From a checkpoint of a small mixture-of-experts model trained on Wikipedia.
Training: a variant of Muon for the experts, 218M tokens, 9432 steps.
Below are experts of layer 9 (counted from 0) of a mixture-of-experts language model. Rows are named router (the router's row for the expert), gate (a neuron's input weights, with its number), up (a neuron's input weights, with its number) and show model dimensions 0-255. Each number is 128 + 24 x the weight over its row's rms, rounded and kept within 0 to 255. Numbers have three digits each.
After each expert's rows: a language model's description of what the expert responds to; "comes after" lists some tokens at least twice as common just before its tokens as in all text. This comes from a sample of Wikipedia text that the model never trained on. Tokens count by the router's weight.

# expert 25
router:102138131152145119187172128113136137113090124108114113106150147104110144114133136177108120138093138118123157127086102144120142157118121132142139152126133105108128152132116148129142169114128143081124162131149130140128123134096122134124133139145122138127125139126115134116110110133077146129161116116150150164178161118118145133104096135090153146109076154112117129098161155108134081140148098074107152112118154154147124111175164097120154132159111179099136103165135165121092134104113136162101153132120137127144141105165111114141111175101122094140134137161122126112150176113139136143134126105091112079095111066148094137139104098126168122116133107130087162124182139141184044126156106119118146116155134079156129160126140133126164143154116074134103137107107139161096094097150115
gate0:116150075105160123145105115139117114121123141132111110127114140089083114128108120181069161136137120112140159147165147113125132148100120179082078134081127101136147095135136136094153146137111143127147142150101115115077112172135076166114114086101084122097145131122117147112107106137115143079152154097090140126140126174118126124113138140092117120118117113093089068134102156099153137110129118141164155120149134156119130128123145117134086109098144137146135131115109116157104134136110154088116133161145146109122096169112189121081092160116093140136125120163127157146145122159120119108126139124164129110113123151121142177156151129084120119095122150132099109153164115118089086150170159144125105128100116120138104134149150141113135130190095140099123145169139141091112171132151119
up0:141139160159078113136147126109130104138147125147130123140165138140151152138102153104187153134153149132173094145106072149121167111132126155134138141155103145101139151140100119144134097107112116099052114075164135177104107104113138134145124120108108133142118152146141134141149143132171128160138111131174145118119148105087144137162108133099132138125136141100201167111141090151082081136147163147160133144071107119147114100168112114148100086148121133117149169084119159101084173127129129115170122144119151102139113132163117122109137102093159150133145130102127110133128139095101116110145125149109107148130180132147153116085085071113129142128141119160140124146101153125127120126114166135132136130156106120118173142119124152123129153155174105156112096093117144149124126132091144
Description: Biography and infobox fields. The verb is after a bio or species opening with birth dates, infobox labels like Born, Died, Spouse, Gls, and digits in years.
comes after: "9", "1", "8", "0", "7", "2"

# expert 4
router:117167096136175101143110152124075137095134157166163093113110164132151126150135145080099166100112153089113145155119108125115109154095164181154156120087132187122132104134082157131160151145097122113091131147155105165162109148141171124112190111095152133114141124104104127154175134115111130120153133116115127130124128126100131095135145139107161106129159149078133083082163099135124115111139151093118115171138118146127095163143106137120076139134197065108114109157090094141124130149126112081111093106141137129100136144107118114124095101133144080189127100139085138131128150140136134123104164097131092103108125089124146116084146121133122121108110151125116138102123125102099119121112149127117111113107152113142120139116108139125148145123128145102136106118108122138125142110125091
gate1:142119107134110115128131131130117141116148154118136129149140138129094135120162103094093154132144122187107108120152094098138122130089081141120128118122140163121120084085111156119123105130115122125147129085127113114138129132136140117147127139140137142158139147106150144124104152141140154164115091065164145163115134086153121104119115126132127168139155122096134165097111122116143135117092157112112131107139148176148131100095128139091096143109072180139108132169117171145126101126108145075146146136119145139128145079119133118131111100140154088105115076088107113137140141113164156094144145122130094131155140135167137178135187116125077120131063173098133146139100053155144104098164139113130120113114160145096131148122114168131147097151156114115127121164164107177148119169143144
up1:124121140125112130096111111139164151121137112133093163144100136147083139108122171099143120127155164156098105126109128119149147128175147101152114122125117131142136131096138091116192161116152146093092126162142110149088181101076076154139157172106081133107158140110135096163145116154149117143074124128075142128107164147149150124107093091082134145108145179149145145127112186141132109124106135109139137144148135139117083155107159113020113095127133164111147126107112115120140155179146104122138113125099118115167090112140135129097135133128100112143106100112093144126141133118112148138114125086124155133128155111120113098112129147107115122119151110140065132145129123134117157118144103115133119132123134142108133137132125113107132119067111125111126139122129136146110119177078102
Description: Table cell separators. Pipe separators between table cells, especially after numbers or names in sports, election and award tables; also colons after list years.
comes after: " ", "0", ")", "3", "4", "1"

# expert 17
router:114143142143140125127121123138141138132152145121134137098183102158124109095137155119136109158123125090137109102123090123101108118125166109142119111129151153127124126119110136178120149110123094161184168149157086080134129133158137119135159151110117101138160138122077108138103098136136126108111159123135079098102126103136163108112196125110138151137162105132158146105136156142112137164158132081147105159073113127129073121124134139126129140115111103091168090137058147193158105101141144137109149115142112141151107110131153092073111130133167091141141139128126132120154146132132144096113144126174111139116118121140095137115177128122093135166099158136151108117150089146108130103118121090183120133179101135107079133120139128085125110158147089148144089126139118086105127130106126
gate2:154130119083091116127104118119149074150161105127127130087157141111143123132140145154120143185140167144091116116145094142123127172138110141101117170147106131083123128133135118110144095118155180132127160119120132138103094096134120154135129093106102132131132117107095105113114118092156133146114134148106065151114109126153175121109122144161190136135165117112133177110165101117116104077146168128116099136147162118116124167106093125104138172113125137119110133083139133136162120111157125144139113143177121142161115145136128128128163121125111110104095122159131136075120148154122130118137131099125165145131112122163125145108130159109159098147141150121114136105106084168095082065111155150162106127120117163103147168123137140164157094181122115126077149134115127100142102134139189
up2:102150139133108127148128139148092161073113146119129110147151095103110131106130137149141127140118175097119146100162114127156116127143123162116140091147151067125124153130151112133156181173139150111131102099139105106165090119073152130124111090114133163162106126129084122092123137094138135154126115120139155089140089144115113111122093118122081141144136156176142130112136117107089152118152109112162115084090163154087150126174146129111108085117114120112116085099109160145089178153108136109172136107116105105094130134154143129073174106120097115129107117140131121106100144105132125152154112136079119095094155120158136116121129117157130143125106126138150095126075159130139106143093131125146125126144181123114112154123141131097142124065113120145140142089148178153101151150144100
Description: Single digits in numbers. Digits inside multi-digit numbers such as codes, model numbers, ISBNs and table figures, plus spelled numbers like four, ten, eight.
comes after: " ", "1", "2", "3", "4", "5"

# expert 41
router:088102138115121125121177163120135085132113136180148118103150148119085123111114106126102082140134121102111123109117148129172123106139143125154146103117136107096139098122100130142121112177144139119131113147112149174159159100110129150147112110142138147133145114113144137109152124121121171220126159144151112126132089138146136095068188158104131131163121089151103127151145107174140148124132121137087155159109122145129094112119147189150133111100129123129092121153145117111137096118099106095125126129156098154148165163107151141140148131094121109120140126155127161132101115124129142153162102161131147141117133086130141102158161126123130170155162081157118163145103146101188172112138151142092129095137138116135114147131132181173146151123100134156095089100122112152103136141150094
gate0:081167139075136127113147133115120089122136146112146133128184155099131109103148145119110102136094112147109123120167145141126133125082126120185137178147099139137125138101145136141122119167162142124121129102155113075166091123104092149100121107138104134156161160136122127081109128134077114151127134123127105072125120129110120148117168158107124148122122152129116174100143088132113146103142161106145111110149090141075081137140118121159130125175130118145141136141133171154168137113143117146127124106154150145146131110148125142135100157108164085102141162095116165107122127112100140153159143146103116099131134143132126146131100122159149143127119119084163144048132145152117119067152126128142135146159134092089132143150131129144144051135116130123158114139170170113127154125120177
up0:132136127110106143130156155081135131151140148154138134108202152132174093121107133129119122100101103152133168105174175157131148144100113115192132124097190080123126121115148126111083145137119129143155121131137109108165144075139152134088122116154086123133160141048109134120137143093128094130142141131109121107083071120116129124159108146135111127121165115147149114122101106122138143126122117120146136124152107117116131126160102124151126095087168120123106112143127150135164147118141132116131137090154133129173120145174076159137120117068153135126127145134134118119137110131112130141145124101126167107123111154170141141137163159159172184138115114124124129072137161126107117098128109157153122123182136107104073111131119099154127085138131125122157150089135114094112124145165104
Description: Feminine pronouns, taxonomy labels. Pronouns her, she, he and it in narrative, plus taxobox field words like Species and classification, and some capitalized name starts.
comes after: "-", " |", ",", "|", ":", ";"

# expert 9
router:108109172123099088130102163153165153134134112077130133121091099129139109151129107172093163131145098168082129142138132089161124104091096112140098121168131135127157120139149085134136111076127157120128106132112131116141123131155102112140144152134150136134143119142110103165148094121110146139150111113140092189142109120147081125140124171144129128102155154169143166111158158129050111104175129123117134131100113118172154121101104102145148172146126162129139117133113142115139098152076114108123156121128115069117120114116154181089140112150122181122134130081143111116155109155167120142141102108117104178130142103128147153132095098125165099121168163119155085134110144134160146121139161158133145111104134167118155149120121153139128109153148161094105111115135131154106127151141138
gate1:135127139148156132079147130154104110078134154135095121121102087128112156160135132155180129145141077116102126091106141100154134145091112139148099075109148119125110139154174128162147116150107162121115120131094151115151118103142109123120147137077178136120141155121119158152124155107151106103117118123136108100124093122144132167118135101130089156155135119140144134127097193133177087108110163160118141160128093111143115162144146209124141116141136139178141157131154091139160111105126170161105125115122146145168133123117178141155161154142151123121174107119103119144133164116162140133152098139171101108150158176125151124118152147148145163081120133103147107121136159160087135173133123116140113171114118150104086163093134124140124116135160126144102130094126111116141128123121105
up1:090130141132112143079163142130108138080144123123118122145152116135158157154141118123135164104104123128093145159114171123189133127089121130127105109165113118133113168155160086101119106121133116111098119138108119119113113141114112139108142113076139141136134156145142151183122123147129094102176100148143108102106120100106131163134144133130112144136164082147159146140096187107153098111137100149127111134125112158140126140126138171137135110131105159165128131116154087173151116117106150142116141102116134141163130119127155135142142082144127172124135111105137136113152135101171147108173121114149139098122149142098159126100091135144136147072146140105188071156110173142064143153095130112143155136095085159145094202102136157161107096136160141107147123125123122101110149145128120
Description: Table cell separators. Pipe separators and semicolons between cells in tables and lists of numbers, especially at row ends, plus table dividers and ISBN.
comes after: "0", " ", ")", "%", "4", "3"

# expert 30
router:158114114151162130130118187170126136125137133128173150105080110160115142142107142139106091122174112145142122160158145169095141132132110095121133133105142160128130103103111159145101159171115129112152099139136161144110143133136085102112119126168115080151108105114132104179100118096092099125067126116133108134143145132113131127163134082147101120119098110080113086144103106129117126130105144152109099162115131124141117146105126097165143122104104156118125158099163096080126131099135120162133128095167130122119122119112104079108107159143119095107104088139104161101125093116131122111141105132140163071114159131151124137181103121150087102110126107085157130100152159142096094136118118134119146175109089109118121137140130148160139165150169156119121141126147170132095185145116147
gate0:139077144118114117109131139141110165123137089129114128122128166146110152139125110141100068140189161159118175154169102111119142088083119092126071131112123128133137108134168125109162152152085172207107124118130129112110144127088134129126117104152136122093115127146127116131123113121154144145134104097078131163130136132146115127131085107118126132124147169085132126147105167105107139110109130140108123159151151151187151134136152088143135093129125154145121118111097099105093118124147104141174162169134133100151120123138146128118154121069109137131107126063108130096123143150098137152136127144152145094129135118134101168145117111162111176126176144135146124155125129117093113089101161148109135158143112166079138094082103154114150106114131122133131114138126125172136077148128148
up0:128141179140175154119096110145126173148125079140143106134150134135128133114111111133150103150126110142117120117091146131092148115174127105155151104121089173112142104138140119130089086143135148160142126158112142114126178141101147151150093111101181102110138123096146144113083193126131167124095087131158060097109128102100169122142099154118142114140134148104100150097109150180100135114116106141151136152103158102114141138152158135057115097110158170122125141134113155115156130156119140156145117087109118106169134148133138157110116144120145065157123126103115148134133111092140128185107117154136144140149118165129088118097120145105176123154138170138105146111108156112167142150084131098121126140131125156107136116119133074111134160133131142150105155112119153111106134137131133
Description: Zeros and quantities. Digits inside numbers, mostly 0 in years and figures like 2000 or 1,500, plus quantity words like million, kg, several.
comes after: "0", "2", "1", "9", " ", "."

# expert 24
router:160131123118125115164135160079127180172114129138126129084135082154083115097134134168114102127120108174143110105142122119142119163129111135113108128137148103096111139092140103096101150098141139135149097151132128097079122113107153133106119144116083140139094121164144134135118068146129171111140150125146122152123088141158146157145103120153089163128132174152163148143074180136151102122135138139143156135109153165134116174149125134136143097140115118118100097124150137116117140092114123150127159190155104112093127111185124145115131115117101151092129141131108114120126130146172123092180140150093150133148141158161147121128130124136102097147136096100164111134083113128139134115175118105121162168130164140134157129152093131096132084159135140161116147102132084118175126139081117
gate2:124138143159090148166148139122115136124119056102156097130140107117103074157117119110120156125143150115117154100150124111114145158152086150077114122159107121159132124145132126076094157098139149129154112118168111103139120155139075095125125084102141093114084159122076100126162128128143125148098122111113125111155091149131114114114115086168154178088098160154189121131114147117136139154111111164167154129145115115093111115155143162147124119160120139142106134131143134144105106119157158133116111126170117115123122113160110144129163149136127118127136129111143144127139115106150157099107113195112125086169159146153110097119108154148111132141124110113115104128122107123054138086113164146146158102066156129150163105166139124106104110130153113110119144139123141143182134123131142
up2:142162143124109151173127135101125150131130142134101110097130099129130113164085132153130099132157186124107126133142135116108135145140116143133108133160114186126122163153129142096124159144109121135108087140167149081132124134125119096110133123122121101122127128107097149131155080140137137144137129123111128115113104153098093105145136123214099158086130143168130134139150142129139102133130142146183152133138143100129087116112135139181120094173116125123096119148147107130110139114134159129103144167149124098148113169165126113112150173122128119140120156109149149138160114112182128083153133135120127140145110132165130094122104117131101135156103120103151084106163142131083153104060137127135166141082170150107173126195126100089137118133164174137106143116123121105195144110091145
Description: Mid-number digits. Digits inside decimals and longer numbers in census stats, coordinates, areas and sports tables, like household size 2.47 or 32.77 km².
comes after: ".", "1", "3", "4", "2", "5"

# expert 35
router:096112096156110115111131109123132068135080100070147131149126132122149142126147176123084119120125114149085109124093155148090124126116146155141087093104113122125156115111112094169152140138111110151133173121103148097129108147135176119109157103099132116067133108180067142084181113103147150150116133076109145109127094133121085140165153124122093116128137137130114111129170126126128138101117109099113111095137128107121123169153094138137089154148142107110117110110187088170110131147128139142136107084114113144153136146105102078113121128105142114134152163138146116111085121112115097112115157109165123112109141141123121090128179122116115154114131130049143116140123146092125065148122113125125123141169144137121135133144138136097145143098101150166157124104117140144115129124134108
gate0:134170128174168092115155115150129090168102137136154128157159116147112139157106128175108166136079109099117195110148140105127122120079130136101114138129115147136092161088138110131099131080118125117120117109149140107129126188148197110090096100124160135081152156156141148105162135155131119138177129121146131137155133141159099114145172133111111106160117123157120126133114149129119122145137100124138135129143103083096142144086123145140137094138127108171088121135144170177134147182152100114099109093133146142129147100099123128147122089127126117075104138169150155156156109127125126122107141144142145098131133150119128109097137106113113145151122097115136152140101119136153137131170115125123128086151134144162133125132113137099093139181148116161058135156154134151137084157130116
up0:145105145109130149127126157125166121111147097146132097105135107123175111106146131133121126116122160114154077107126083105129136150099130091107121127191091099097134157149101124109119188162104103098133147137080148127140109150072121123138148152120115108144123112115143138173079147120102132120131158139113121100124104073100153103113143105156154153107117125112133101090114128131142083157073152097168122124111132087165127161139109138156158109134127145145120144106116095106149169110144111145114160152083122161118123155133099083111095170126136108171119118066148109148133097114125167102150121070154102162124127161124156130164115127119136123128155138163057120130142131143119144129095187104129115154140119135117149137131181121128138117116123106142168121132127116088098140125132149
Description: Year digits, Romance endings. The 9 in 19xx years, plus "a"-type syllables in Romance or Latin names, e.g. Lega, Claude, Renault, obliqua.
comes after: "1", "2", " ", " Al", " al", " Pr"